Experts of a small language model: 3256 steps.
Below are experts of layer 5 (counted from 0) of a mixture-of-experts language model. Rows are named down (a neuron's output weights, with its number) and show model dimensions 240-279. Each number is 50 + 15 x the weight over its row's rms, rounded and kept within 0 to 99.
Before each expert's rows: "comes before" lists some tokens at least twice as common just after its tokens as in all text. This comes from a sample of Wikipedia text that the model never trained on. Tokens count by the router's weight.

# expert 19
comes before: "| ", "- ", "\"", "201", "The ", " "
down0:38 68 34 57 56 44 35 23 71 41 37 54 53 64 55 34 63 23 46 69 58 59 67 38 51 68 51 39 68 78 60 36 47 28 48 51 63 16 52 52
down1:61 65 65 62 58 69 63 36 73 74 71 25 28 49 64 60 36 49 38 40 26 62 37 74 61 44 42 43 31 61 52 49 42 63 35 76 55 22 15 60
down2:47 93 40 46 53 54 43 66 57 17 47 51 63 69 54 21 50 31 30 64 45 42 66 45 69 40 60 56 71 68 46 40 29 57 54 28 29 60 44 51
down3:33 41 50 49 64 66 59 51 61 58 75 39 20 58 51 48 66 41 38 46 56 58 14 30 81 39 56 12 26 32 43 29 54 45 36 27 47 64 49 48
down4:64 61 72 30 27 57 39 54 34 59 68 78 56 60 67 62 50 62 45 49 51 24 38 61 48 58 57 63 40 39 51 72 37 51 56 59 48 47 37 66
down5:38 50 41 47 41 37 40 47 39 68 65 40 33 39 73 38 63 63 58 52 58 49 63 57 53 67 72 49 26 50 35 13 32 33 45 58 48 55 43 58
down6:43 64 39 42 60 17 63 49 63 49 52 57 50 42 69 57 73 57 34 15 39 47 25 58 68 64 47 25 29 30 62 42 38 39 58 58 45 50 34 36
down7:62 26 35 67 35 42 54 49 74 60 43 50 45 63 61 64 60 60 46 57 55 24 25 74 29 50 50 44 58 29 52 32 46 39 54 39 67 60 10 49
down8:53 54 35 57 61 46 52 83 36 45 39 70 48 64 40 44 60 41 67 07 53 36 62 32 55 69 64 55 15 98 42 47 49 61 61 51 50 54 62 58
down9:44 56 58 29 64 55 58 57 75 31 62 35 38 84 52 61 29 61 50 79 72 67 41 39 35 75 25 34 49 34 38 38 25 54 30 45 46 20 57 67
down10:43 27 58 57 49 89 62 57 50 41 15 32 69 74 44 45 75 35 50 47 39 42 49 66 89 39 43 80 55 54 64 55 38 37 54 35 59 56 42 34
down11:53 36 35 46 37 62 30 23 41 52 52 53 31 48 73 50 48 54 65 51 48 09 53 55 49 69 52 40 33 65 53 57 49 68 62 46 37 46 15 58

# expert 4
comes before: ".", ", ", ") ", "% ", ",", "–"
down0:65 54 44 27 61 30 41 25 46 59 70 37 33 42 40 48 40 39 61 38 53 71 50 86 36 32 68 42 77 47 55 68 58 41 76 45 43 42 46 59
down1:39 23 34 52 46 57 42 58 57 33 61 26 30 69 47 59 59 41 48 56 67 46 55 79 35 68 41 59 41 34 32 66 50 29 80 78 71 79 39 58
down2:46 46 48 53 45 56 41 78 48 62 73 77 38 52 38 71 34 44 62 65 60 29 52 48 59 30 59 58 67 28 38 26 73 36 54 66 50 39 56 61
down3:35 63 66 37 44 56 33 47 42 47 57 43 47 67 69 82 77 37 79 55 61 30 46 50 55 49 46 54 50 63 75 70 75 28 54 36 32 53 63 27
down4:30 60 50 29 38 54 43 56 45 51 56 30 41 60 32 22 53 53 64 46 59 45 28 34 59 47 30 56 61 54 39 59 58 68 40 53 61 40 75 45
down5:42 82 49 36 39 22 68 44 41 05 42 53 64 32 64 32 51 55 67 41 42 54 60 41 49 36 62 41 35 58 60 58 39 55 55 47 37 42 50 37
down6:42 47 48 53 40 52 48 54 59 63 26 50 38 25 50 38 83 42 31 60 31 30 58 87 50 54 60 47 73 34 21 24 63 69 64 54 49 58 73 40
down7:44 35 53 45 35 52 59 42 29 28 68 53 61 75 38 37 45 50 57 69 23 33 40 49 41 37 61 58 45 34 40 54 43 71 14 61 50 49 63 43
down8:36 54 60 22 27 50 57 21 47 42 53 50 57 22 38 42 51 47 48 47 58 72 30 70 43 86 48 54 30 51 71 45 47 27 51 44 50 77 36 43
down9:89 69 58 39 75 39 56 35 62 52 60 54 47 39 34 58 68 43 67 54 29 54 77 55 23 53 50 65 38 21 26 36 67 25 67 92 51 56 82 38
down10:33 70 60 75 50 47 73 49 23 56 44 48 28 65 66 61 47 63 28 55 60 21 76 70 46 34 28 84 40 58 60 46 26 52 29 56 34 59 53 46
down11:47 47 90 52 52 63 53 59 36 42 75 21 52 48 52 48 83 60 71 56 57 68 73 52 24 61 34 42 47 51 39 40 28 68 34 30 66 64 33 53

# expert 12
comes before: "the ", "a ", "his ", "to ", "an ", "their "
down0:19 52 61 59 37 94 64 56 63 69 34 41 60 55 26 58 68 10 43 41 42 23 52 63 56 55 65 44 49 54 34 22 40 46 48 12 40 26 57 58
down1:21 61 38 43 42 75 33 43 48 66 56 36 21 55 50 32 62 67 28 61 30 63 57 54 54 61 47 30 49 65 65 16 56 49 70 42 52 59 68 43
down2:41 38 30 49 69 84 58 56 58 35 62 49 54 24 53 61 35 81 71 58 50 42 71 46 56 64 63 69 34 31 41 60 50 41 56 51 43 70 43 71
down3:73 47 66 64 44 40 40 15 56 56 38 80 40 52 41 52 31 56 51 17 32 63 60 56 25 50 42 78 42 53 56 42 38 52 56 64 72 34 58 35
down4:63 48 77 44 46 40 56 69 25 81 40 31 23 66 65 72 46 48 35 51 42 59 55 52 51 26 16 71 61 33 23 46 64 52 65 50 52 36 48 49
down5:39 17 80 43 63 52 44 39 67 47 53 73 50 65 40 49 55 36 39 51 25 45 63 52 79 60 16 54 51 76 49 85 36 55 73 67 54 56 60 33
down6:28 56 68 38 62 36 38 52 53 43 41 64 75 34 60 49 37 62 59 32 44 42 80 45 63 84 29 44 36 42 54 20 29 54 53 43 29 66 53 48
down7:41 39 92 72 61 48 23 43 44 24 42 61 50 56 29 60 65 38 45 84 35 66 54 66 60 71 43 66 37 50 46 47 32 37 49 40 73 19 49 46
down8:49 66 70 54 26 45 30 40 41 50 46 54 34 49 44 58 49 49 62 33 41 69 53 56 43 37 38 46 46 38 60 28 47 11 44 54 29 26 34 46
down9:84 53 83 64 37 65 66 42 45 31 66 62 51 61 29 54 76 76 39 45 20 24 40 52 59 45 15 69 63 54 56 46 35 51 68 33 34 74 29 49
down10:36 19 49 38 51 62 71 84 45 56 41 37 35 28 44 31 42 60 56 41 63 27 19 63 54 48 52 63 52 77 30 36 33 41 50 50 73 62 65 36
down11:55 14 53 33 55 54 77 81 52 42 78 73 62 72 38 50 28 58 24 53 35 43 60 16 47 54 47 56 46 70 40 78 47 45 24 86 39 31 55 50

# expert 21
comes before: "==", ", ", "\n", "\n\n", "s ", ". "
down0:71 65 54 62 44 30 61 62 54 56 50 55 48 40 19 45 49 24 37 38 60 25 61 34 72 32 18 48 50 54 52 58 27 66 53 67 39 48 67 52
down1:64 33 28 53 33 60 41 35 39 64 33 68 78 36 54 67 38 41 54 52 50 36 52 51 66 43 46 05 33 82 68 35 51 33 66 41 44 45 82 28
down2:38 66 47 41 39 36 32 64 70 36 56 43 48 50 41 31 75 60 39 43 38 27 45 43 69 53 72 68 52 57 45 53 44 35 45 42 41 53 42 47
down3:39 62 35 61 37 45 54 44 29 39 61 52 60 53 54 78 45 65 33 57 45 31 69 45 61 79 45 46 54 55 49 34 67 58 43 43 52 38 69 39
down4:49 67 42 43 55 35 58 89 63 59 54 70 36 49 43 42 31 57 60 33 44 71 44 61 65 55 54 64 65 73 39 41 68 59 53 43 56 53 35 38
down5:35 38 30 67 42 62 59 57 29 32 59 33 58 50 40 46 49 56 32 46 55 47 57 37 20 62 66 60 56 27 44 33 58 45 40 56 69 38 46 44
down6:55 48 31 74 58 51 33 47 57 74 63 37 78 26 52 38 57 13 54 76 57 47 49 38 42 29 73 66 58 57 60 47 47 28 40 41 49 32 14 53
down7:57 60 37 54 53 63 72 51 72 50 47 39 80 54 44 42 70 44 50 91 60 52 48 77 33 54 46 72 56 59 74 46 39 60 72 49 50 64 67 60
down8:43 47 32 46 64 72 80 54 62 39 68 37 63 54 44 58 61 66 54 25 30 43 28 71 35 66 31 55 47 77 17 43 39 44 65 61 50 53 33 55
down9:55 32 73 50 66 18 64 47 61 63 42 31 42 49 32 34 44 54 66 71 30 64 68 65 56 53 67 70 25 67 75 72 66 48 51 38 55 69 61 50
down10:95 52 39 25 42 32 55 77 47 55 51 42 52 42 55 53 59 48 27 62 49 93 29 87 38 60 21 31 41 45 70 48 47 40 75 57 44 40 54 54
down11:68 31 34 52 64 51 52 34 52 50 64 21 49 54 64 24 34 31 37 46 60 46 42 84 45 52 32 45 47 21 60 76 33 65 38 61 42 33 46 71

# expert 15
comes before: "(", "and ", "of ", "in ", "was ", "for "
down0:85 32 73 33 56 50 44 59 70 53 57 43 42 67 49 56 61 36 38 58 53 58 23 40 55 64 58 64 44 77 27 48 51 55 35 42 58 44 57 37
down1:65 37 57 43 51 45 69 67 61 41 39 56 57 46 52 65 48 49 37 37 38 59 40 61 55 65 42 28 40 54 65 73 37 62 33 84 47 66 78 40
down2:70 38 57 37 70 23 58 58 38 45 30 65 44 29 50 78 54 30 49 62 46 55 49 25 28 39 27 53 41 61 59 55 31 44 68 64 68 57 63 51
down3:77 45 45 61 67 62 48 48 31 50 39 49 64 47 55 39 55 48 54 68 43 42 91 51 55 59 34 54 55 36 45 59 73 56 47 46 56 54 66 78
down4:49 47 41 49 72 31 43 64 26 38 84 58 63 51 75 60 40 36 73 32 48 45 66 47 39 48 36 74 63 34 47 72 58 25 49 50 28 25 31 50
down5:30 59 45 55 32 69 57 52 53 46 51 82 54 52 66 84 45 34 28 55 54 62 53 43 44 62 52 37 56 45 03 52 29 52 33 11 52 38 46 47
down6:66 91 45 48 62 48 64 60 29 41 41 57 44 77 61 29 35 46 99 21 15 56 16 69 50 81 85 55 42 75 42 44 55 51 39 33 56 45 54 34
down7:36 70 47 53 52 37 62 55 64 62 31 49 68 39 43 56 29 36 42 54 75 46 50 25 53 52 54 40 39 57 38 67 62 41 32 59 58 57 47 43
down8:55 47 26 49 52 26 37 36 20 63 66 71 52 66 57 44 24 95 46 69 49 61 51 39 68 54 46 64 42 40 59 46 64 30 50 39 23 21 58 59
down9:39 57 55 67 15 28 31 51 46 38 42 21 45 49 46 52 48 29 43 51 50 68 39 48 49 53 42 84 54 38 57 38 31 26 70 56 46 31 77 56
down10:45 42 55 55 40 30 15 56 64 79 54 61 57 27 62 51 72 51 58 44 74 58 38 44 46 34 52 30 34 44 48 47 47 54 45 58 47 65 79 53
down11:34 62 50 59 35 48 61 36 45 52 56 76 62 57 43 65 59 57 34 39 22 51 30 53 38 46 50 37 30 32 40 71 57 40 65 62 35 77 47 47

# expert 13
comes before: "| ", "–", ".", ", ", ",", "; "
down0:34 49 44 36 51 29 57 55 43 27 48 86 84 40 52 55 47 65 29 32 67 59 41 34 48 39 44 62 54 52 54 61 65 58 44 74 27 82 51 49
down1:21 54 69 56 56 50 49 35 30 50 45 73 40 78 39 48 52 83 60 46 58 53 35 62 49 31 49 61 37 70 65 58 61 33 68 45 46 65 32 15
down2:73 58 55 68 63 59 69 38 68 56 42 70 43 64 50 59 18 44 68 40 85 56 43 29 70 21 28 45 61 53 49 53 49 35 43 70 45 47 47 35
down3:19 49 36 65 47 28 78 45 57 44 64 44 53 56 51 58 53 51 57 51 33 36 55 57 30 46 42 45 16 53 42 35 41 64 46 69 42 41 48 37
down4:57 60 38 24 78 35 57 52 52 48 43 80 45 36 20 62 34 49 38 52 56 56 12 47 34 41 22 28 53 50 32 60 54 48 49 58 29 44 62 58
down5:36 64 50 63 50 37 43 35 47 41 39 44 51 51 63 39 47 59 39 57 54 43 20 57 72 73 45 34 62 34 74 50 65 43 52 28 54 75 65 39
down6:25 32 41 36 51 39 32 40 48 57 35 54 27 67 63 56 67 57 35 65 41 76 47 51 33 51 55 46 49 66 48 58 54 63 56 81 53 55 60 55
down7:36 28 74 54 58 58 43 34 18 50 41 55 64 68 52 40 51 40 63 51 50 45 80 45 59 62 52 40 57 51 49 52 65 41 41 48 39 56 55 01
down8:47 48 33 24 58 51 56 46 87 33 58 51 71 65 44 71 27 62 45 24 61 50 56 34 58 96 19 59 50 65 39 85 39 67 45 62 45 31 61 62
down9:57 90 46 73 52 43 37 56 52 07 57 52 53 43 40 39 36 54 64 41 46 46 39 63 34 65 87 49 16 33 61 48 57 45 47 31 60 18 41 38
down10:44 51 54 68 12 69 47 36 44 63 34 52 32 29 69 64 56 92 29 51 31 50 39 39 46 72 37 44 56 26 34 50 48 53 55 39 75 23 47 57
down11:03 46 52 50 57 47 70 34 85 45 45 20 48 64 40 49 49 87 46 64 61 43 52 36 47 64 55 72 33 51 55 61 55 36 56 55 43 31 32 74

# expert 16
comes before: "of ", "to ", "in ", "by ", "for ", "and "
down0:54 55 60 69 67 16 53 42 61 52 60 38 65 58 35 50 36 45 33 51 46 67 50 20 51 26 25 59 63 16 57 60 66 35 28 52 38 56 38 33
down1:51 65 81 37 42 52 44 38 67 42 15 57 35 52 39 54 36 70 51 57 44 43 51 66 58 60 40 24 31 28 61 67 32 80 77 40 51 39 20 49
down2:36 47 65 80 47 28 37 28 50 54 42 58 36 56 53 29 63 44 34 54 21 70 52 52 49 65 52 55 36 67 36 41 60 74 21 38 71 33 88 61
down3:56 69 56 42 64 54 28 35 48 19 58 61 57 25 38 47 59 78 41 57 32 46 51 32 65 06 48 34 43 48 42 73 43 51 64 47 60 45 37 51
down4:60 65 29 58 42 65 49 30 22 27 51 35 74 82 57 77 33 57 59 42 69 67 44 76 44 68 43 57 63 39 63 46 72 34 65 59 53 60 44 43
down5:48 51 37 46 33 53 46 79 68 61 59 49 41 39 52 35 77 26 41 45 83 29 57 70 49 49 47 57 65 34 39 39 66 34 49 50 23 35 64 61
down6:48 72 64 52 68 56 68 38 32 37 43 35 68 44 53 61 61 62 69 35 51 09 16 62 26 58 42 21 22 37 39 44 45 39 51 55 43 79 50 51
down7:37 46 34 32 37 31 76 47 41 34 70 59 71 47 50 41 27 37 74 80 70 53 58 57 44 56 65 34 37 67 53 49 48 79 54 57 38 64 60 64
down8:44 43 34 62 70 53 60 73 44 46 70 61 72 54 34 51 41 57 57 60 48 59 75 47 37 53 39 33 42 59 52 28 56 37 24 59 60 57 57 31
down9:49 37 56 55 55 49 33 21 51 64 46 40 60 89 35 62 52 33 57 42 62 32 13 78 56 57 38 34 67 53 34 24 47 60 56 24 61 64 50 62
down10:61 50 67 49 25 38 42 42 73 31 96 52 59 65 28 58 20 54 39 68 67 37 50 37 37 41 12 48 36 48 62 44 57 56 38 35 38 63 48 55
down11:55 57 59 66 11 31 41 75 50 39 63 73 56 38 36 49 38 84 61 52 46 46 40 37 20 41 47 72 44 12 46 65 22 12 53 54 24 43 44 53

# expert 8
comes before: ", ", ". ", ".", ": ", "\" ", "s "
down0:59 30 51 48 18 59 56 46 54 46 31 52 42 55 59 85 64 53 49 49 53 29 57 45 30 68 39 53 93 49 44 52 43 53 27 27 75 62 51 29
down1:87 56 60 49 88 59 69 61 49 19 47 26 33 29 33 41 28 43 42 34 63 65 84 30 50 54 49 44 30 32 66 47 47 58 59 45 47 76 70 74
down2:53 54 54 63 52 76 64 54 44 65 45 60 65 52 35 59 59 49 11 48 68 40 23 68 46 33 23 62 49 63 58 56 80 79 45 34 72 36 65 67
down3:61 37 50 56 52 36 28 23 47 23 60 57 63 35 53 48 19 38 43 48 48 49 41 34 68 42 69 46 58 42 57 60 28 55 38 64 61 23 31 29
down4:54 69 66 52 61 53 56 33 52 50 76 70 65 53 32 42 17 67 98 31 54 48 47 42 80 47 47 40 46 69 49 17 32 17 35 50 64 58 47 48
down5:43 33 67 33 60 58 54 38 78 59 46 49 77 38 30 68 59 71 47 21 72 60 49 54 63 50 41 16 35 50 41 39 39 39 42 49 75 35 34 28
down6:29 58 40 59 44 60 58 42 39 68 20 57 59 29 53 54 22 44 52 40 49 39 54 19 30 38 80 41 44 51 57 59 29 68 54 56 43 22 70 45
down7:53 57 67 79 71 55 53 47 71 41 64 62 75 53 40 59 77 69 65 57 59 36 57 54 52 64 61 58 50 75 46 68 42 11 55 52 46 70 62 30
down8:63 77 61 55 40 49 59 53 34 46 53 48 49 83 46 71 47 66 57 44 56 50 44 57 55 53 44 47 67 72 31 46 54 53 42 29 63 22 35 21
down9:38 42 44 42 70 52 54 90 36 59 48 35 54 69 68 64 51 60 36 42 25 70 29 64 40 44 63 90 33 50 49 20 54 55 36 50 62 43 83 47
down10:48 45 36 71 43 39 44 55 41 35 72 37 37 58 55 50 29 43 49 58 64 65 78 52 79 49 37 67 58 39 08 53 62 66 54 62 75 60 22 72
down11:48 91 65 55 08 54 32 58 36 52 42 28 26 86 63 27 53 78 84 25 38 49 37 52 45 46 66 42 26 56 28 36 50 44 70 38 75 38 78 50

# expert 23
comes before: "the ", "and ", "\n\n", "The ", "a ", "he "
down0:62 49 20 56 53 55 54 41 63 41 79 51 63 38 58 60 43 27 44 57 53 51 53 43 56 72 58 48 61 52 58 55 47 60 33 69 70 35 65 74
down1:46 59 67 61 69 53 36 50 47 31 36 53 42 29 40 70 47 11 45 63 56 55 35 48 75 29 76 49 44 60 77 15 64 49 53 21 49 47 54 42
down2:51 65 27 41 68 58 63 46 29 48 49 42 55 35 16 38 43 34 53 38 52 64 82 09 65 74 64 58 31 43 42 46 63 45 40 46 65 46 31 61
down3:52 47 65 71 59 61 60 60 56 39 37 15 62 55 53 59 44 60 47 57 47 39 36 69 41 37 35 62 46 36 35 55 30 43 45 44 34 52 56 28
down4:34 64 48 33 44 53 44 62 59 60 50 67 64 48 62 67 60 58 59 36 32 51 39 60 52 64 19 63 54 61 47 67 49 44 62 44 44 22 45 70
down5:36 25 56 59 24 46 77 50 41 66 31 59 42 46 50 55 32 49 40 60 53 35 60 54 63 60 78 09 24 30 69 42 62 46 46 87 42 42 39 62
down6:46 64 52 41 56 36 43 63 67 55 68 47 31 30 67 52 56 26 32 16 64 56 59 36 52 12 54 47 59 43 68 64 42 73 38 40 55 49 52 53
down7:56 70 44 67 34 45 33 23 68 38 61 37 48 43 50 65 62 69 41 59 29 54 47 70 72 47 68 54 48 29 48 76 50 71 30 64 60 43 45 44
down8:50 22 49 43 35 30 51 56 67 55 24 59 40 49 41 45 30 28 22 36 44 70 47 60 31 83 29 61 68 29 82 71 53 53 45 57 53 32 38 30
down9:46 47 22 46 64 11 46 35 66 57 46 89 51 41 47 66 47 41 61 40 73 64 64 41 72 47 61 51 19 45 27 74 19 54 54 37 72 43 48 27
down10:56 49 50 73 80 43 58 55 47 34 41 34 43 60 32 39 62 48 47 39 57 45 59 31 52 31 63 29 64 66 73 24 28 62 53 70 66 45 36 61
down11:31 33 76 76 34 30 34 50 44 31 42 52 49 41 41 50 34 57 67 48 36 42 52 40 43 36 51 43 43 46 72 46 56 46 73 74 44 63 47 58

# expert 3
comes before: "| ", "\n", "|", " ", "0 ", "\n\n"
down0:50 56 54 32 45 81 63 12 53 53 26 40 27 72 60 56 41 38 23 54 56 46 37 44 50 42 56 66 55 76 63 52 48 65 32 61 54 45 28 61
down1:36 73 24 20 45 30 60 64 34 52 64 10 49 58 28 26 43 57 53 60 46 54 10 44 42 37 58 54 55 52 20 74 59 67 51 63 62 59 49 64
down2:51 51 43 52 48 34 51 58 67 71 38 50 21 65 59 72 56 62 71 55 52 30 59 66 35 54 50 62 52 49 44 38 50 56 30 46 38 45 47 25
down3:26 64 46 41 55 58 52 47 48 70 51 40 44 33 60 42 34 47 63 29 53 65 57 42 70 34 49 51 36 66 46 83 33 36 37 67 46 38 67 46
down4:48 23 50 36 45 44 00 45 19 45 44 47 47 60 60 57 63 51 46 25 40 67 49 65 74 22 45 57 22 25 57 46 39 39 54 26 72 52 41 45
down5:26 50 67 62 83 72 38 38 72 39 58 43 41 48 42 53 49 58 66 62 74 79 59 30 54 68 26 70 60 52 49 67 21 42 33 53 02 47 37 45
down6:53 77 65 40 78 54 47 34 54 40 44 47 56 65 48 75 58 55 86 55 45 55 22 60 90 76 62 28 51 46 61 44 47 38 46 33 42 48 41 64
down7:44 63 53 27 52 41 68 53 50 43 51 46 52 56 65 46 43 51 84 35 34 24 29 73 37 21 63 27 43 61 32 57 66 58 56 69 71 46 39 66
down8:57 39 43 40 75 48 39 62 50 41 64 41 34 41 56 61 52 54 74 16 30 46 48 47 51 57 50 30 89 46 43 70 50 54 52 35 22 53 40 37
down9:33 45 52 40 47 34 45 43 26 47 65 66 40 81 41 52 57 56 50 65 41 21 50 58 10 73 56 41 79 58 53 49 15 52 66 59 39 43 73 41
down10:39 46 22 61 32 45 33 47 31 55 58 47 42 52 46 18 68 45 55 71 63 56 43 45 41 65 76 62 63 90 26 43 61 28 50 70 31 50 56 82
down11:55 54 45 62 54 64 42 50 54 62 32 54 57 40 66 62 75 42 29 31 39 44 14 58 43 50 63 35 51 53 29 70 71 55 24 46 50 45 67 43

# expert 11
comes before: "the ", "a ", "be ", "his ", "their ", "its "
down0:46 48 82 76 69 50 42 59 14 53 34 42 32 43 59 60 61 65 39 51 45 64 53 55 40 49 47 39 63 58 44 70 67 32 48 47 59 46 59 54
down1:53 52 33 61 66 30 48 56 45 63 41 50 80 55 40 73 41 38 53 45 57 56 33 73 40 36 75 63 61 38 69 40 43 36 69 74 29 66 23 51
down2:36 48 46 26 60 40 40 63 55 40 30 66 42 83 49 29 63 46 56 29 60 61 57 27 48 44 28 47 86 61 46 36 43 29 38 52 46 55 30 48
down3:30 40 51 57 34 54 55 40 31 28 45 56 46 51 69 65 63 58 40 22 54 55 43 43 67 37 19 46 25 51 60 39 31 44 75 50 54 38 56 62
down4:56 71 55 45 27 72 57 67 36 73 59 52 66 56 55 60 86 44 83 27 42 66 41 77 55 45 36 67 35 53 14 69 68 53 31 38 51 47 39 73
down5:54 31 39 58 35 50 86 59 79 22 66 53 49 53 45 47 34 41 60 46 49 51 64 55 61 70 41 50 53 38 60 57 65 40 38 52 77 71 66 20
down6:73 34 48 57 31 70 37 56 50 80 78 61 39 43 32 63 53 60 39 31 80 62 56 22 32 41 50 57 50 59 48 56 47 69 46 39 67 12 45 58
down7:39 68 18 46 63 32 67 47 66 37 44 72 44 45 60 74 43 22 40 54 39 46 31 50 46 46 57 32 47 48 36 54 44 63 54 37 70 65 59 54
down8:33 33 40 19 54 43 42 58 43 49 46 42 42 55 42 72 46 41 65 27 55 57 53 62 52 35 68 36 48 26 62 46 56 62 75 69 53 60 47 44
down9:27 33 62 58 68 37 51 48 47 55 70 50 45 62 55 48 26 43 59 38 49 68 68 34 60 49 60 47 51 70 41 30 35 29 64 60 76 51 41 53
down10:44 58 54 42 56 37 23 44 63 46 42 70 64 29 51 35 33 57 67 51 53 49 58 23 48 58 59 37 69 60 53 59 32 48 40 57 06 56 52 65
down11:38 44 60 30 44 65 22 42 43 59 32 42 63 49 59 45 72 55 54 29 40 46 45 41 77 55 57 45 31 33 56 75 44 65 71 55 52 58 53 26

# expert 2
comes before: ": ", "- ", "\n", "= ", "N ", "• "
down0:57 84 47 61 51 38 47 38 57 42 37 79 51 54 37 37 29 21 60 53 48 35 76 36 30 45 64 18 42 46 52 65 45 35 47 38 56 71 62 55
down1:63 62 43 48 64 26 25 52 47 55 52 88 52 29 39 74 31 45 37 40 34 57 36 56 36 55 49 51 50 38 42 66 81 59 33 54 57 31 35 58
down2:62 54 51 35 68 46 43 61 13 32 56 53 43 87 59 58 16 56 37 44 50 65 61 64 29 53 37 76 42 55 56 36 47 47 46 08 41 59 75 67
down3:45 49 08 47 29 56 61 39 72 39 70 34 76 52 21 49 38 64 46 86 58 47 75 51 61 33 64 54 60 40 46 42 57 45 54 42 57 49 49 49
down4:79 34 42 58 65 43 51 39 80 46 12 38 60 36 38 51 25 36 27 52 46 65 57 69 55 63 76 41 51 35 62 58 24 44 43 43 52 68 42 29
down5:66 53 51 44 74 41 22 43 52 43 48 42 63 63 30 44 74 59 40 41 69 34 45 63 48 73 61 13 65 52 40 58 54 15 41 49 53 66 41 76
down6:23 35 61 59 50 57 60 79 55 52 41 98 47 70 48 62 77 50 69 59 57 69 74 66 41 39 80 50 34 45 41 69 52 48 57 55 60 18 56 59
down7:25 34 43 57 45 76 46 45 48 20 42 52 25 53 52 53 40 46 69 56 70 30 42 52 54 62 70 51 34 30 58 50 29 37 75 57 75 74 17 28
down8:46 24 48 50 48 36 33 58 77 72 39 45 36 71 59 38 31 71 51 76 57 53 33 24 36 50 42 46 51 59 53 83 56 55 56 37 61 47 56 43
down9:65 45 62 63 40 31 38 50 26 37 42 48 41 46 80 32 57 43 50 37 55 60 67 63 25 13 48 60 84 39 63 42 26 50 37 43 47 48 45 51
down10:66 46 32 34 48 39 51 70 59 54 33 68 54 42 34 53 61 50 53 67 29 43 75 76 63 53 34 40 42 23 50 43 42 68 41 53 49 54 55 73
down11:49 42 37 47 56 55 30 68 51 52 72 40 42 71 61 73 33 48 62 41 60 56 35 63 51 63 54 52 61 44 69 61 33 55 65 56 83 41 48 51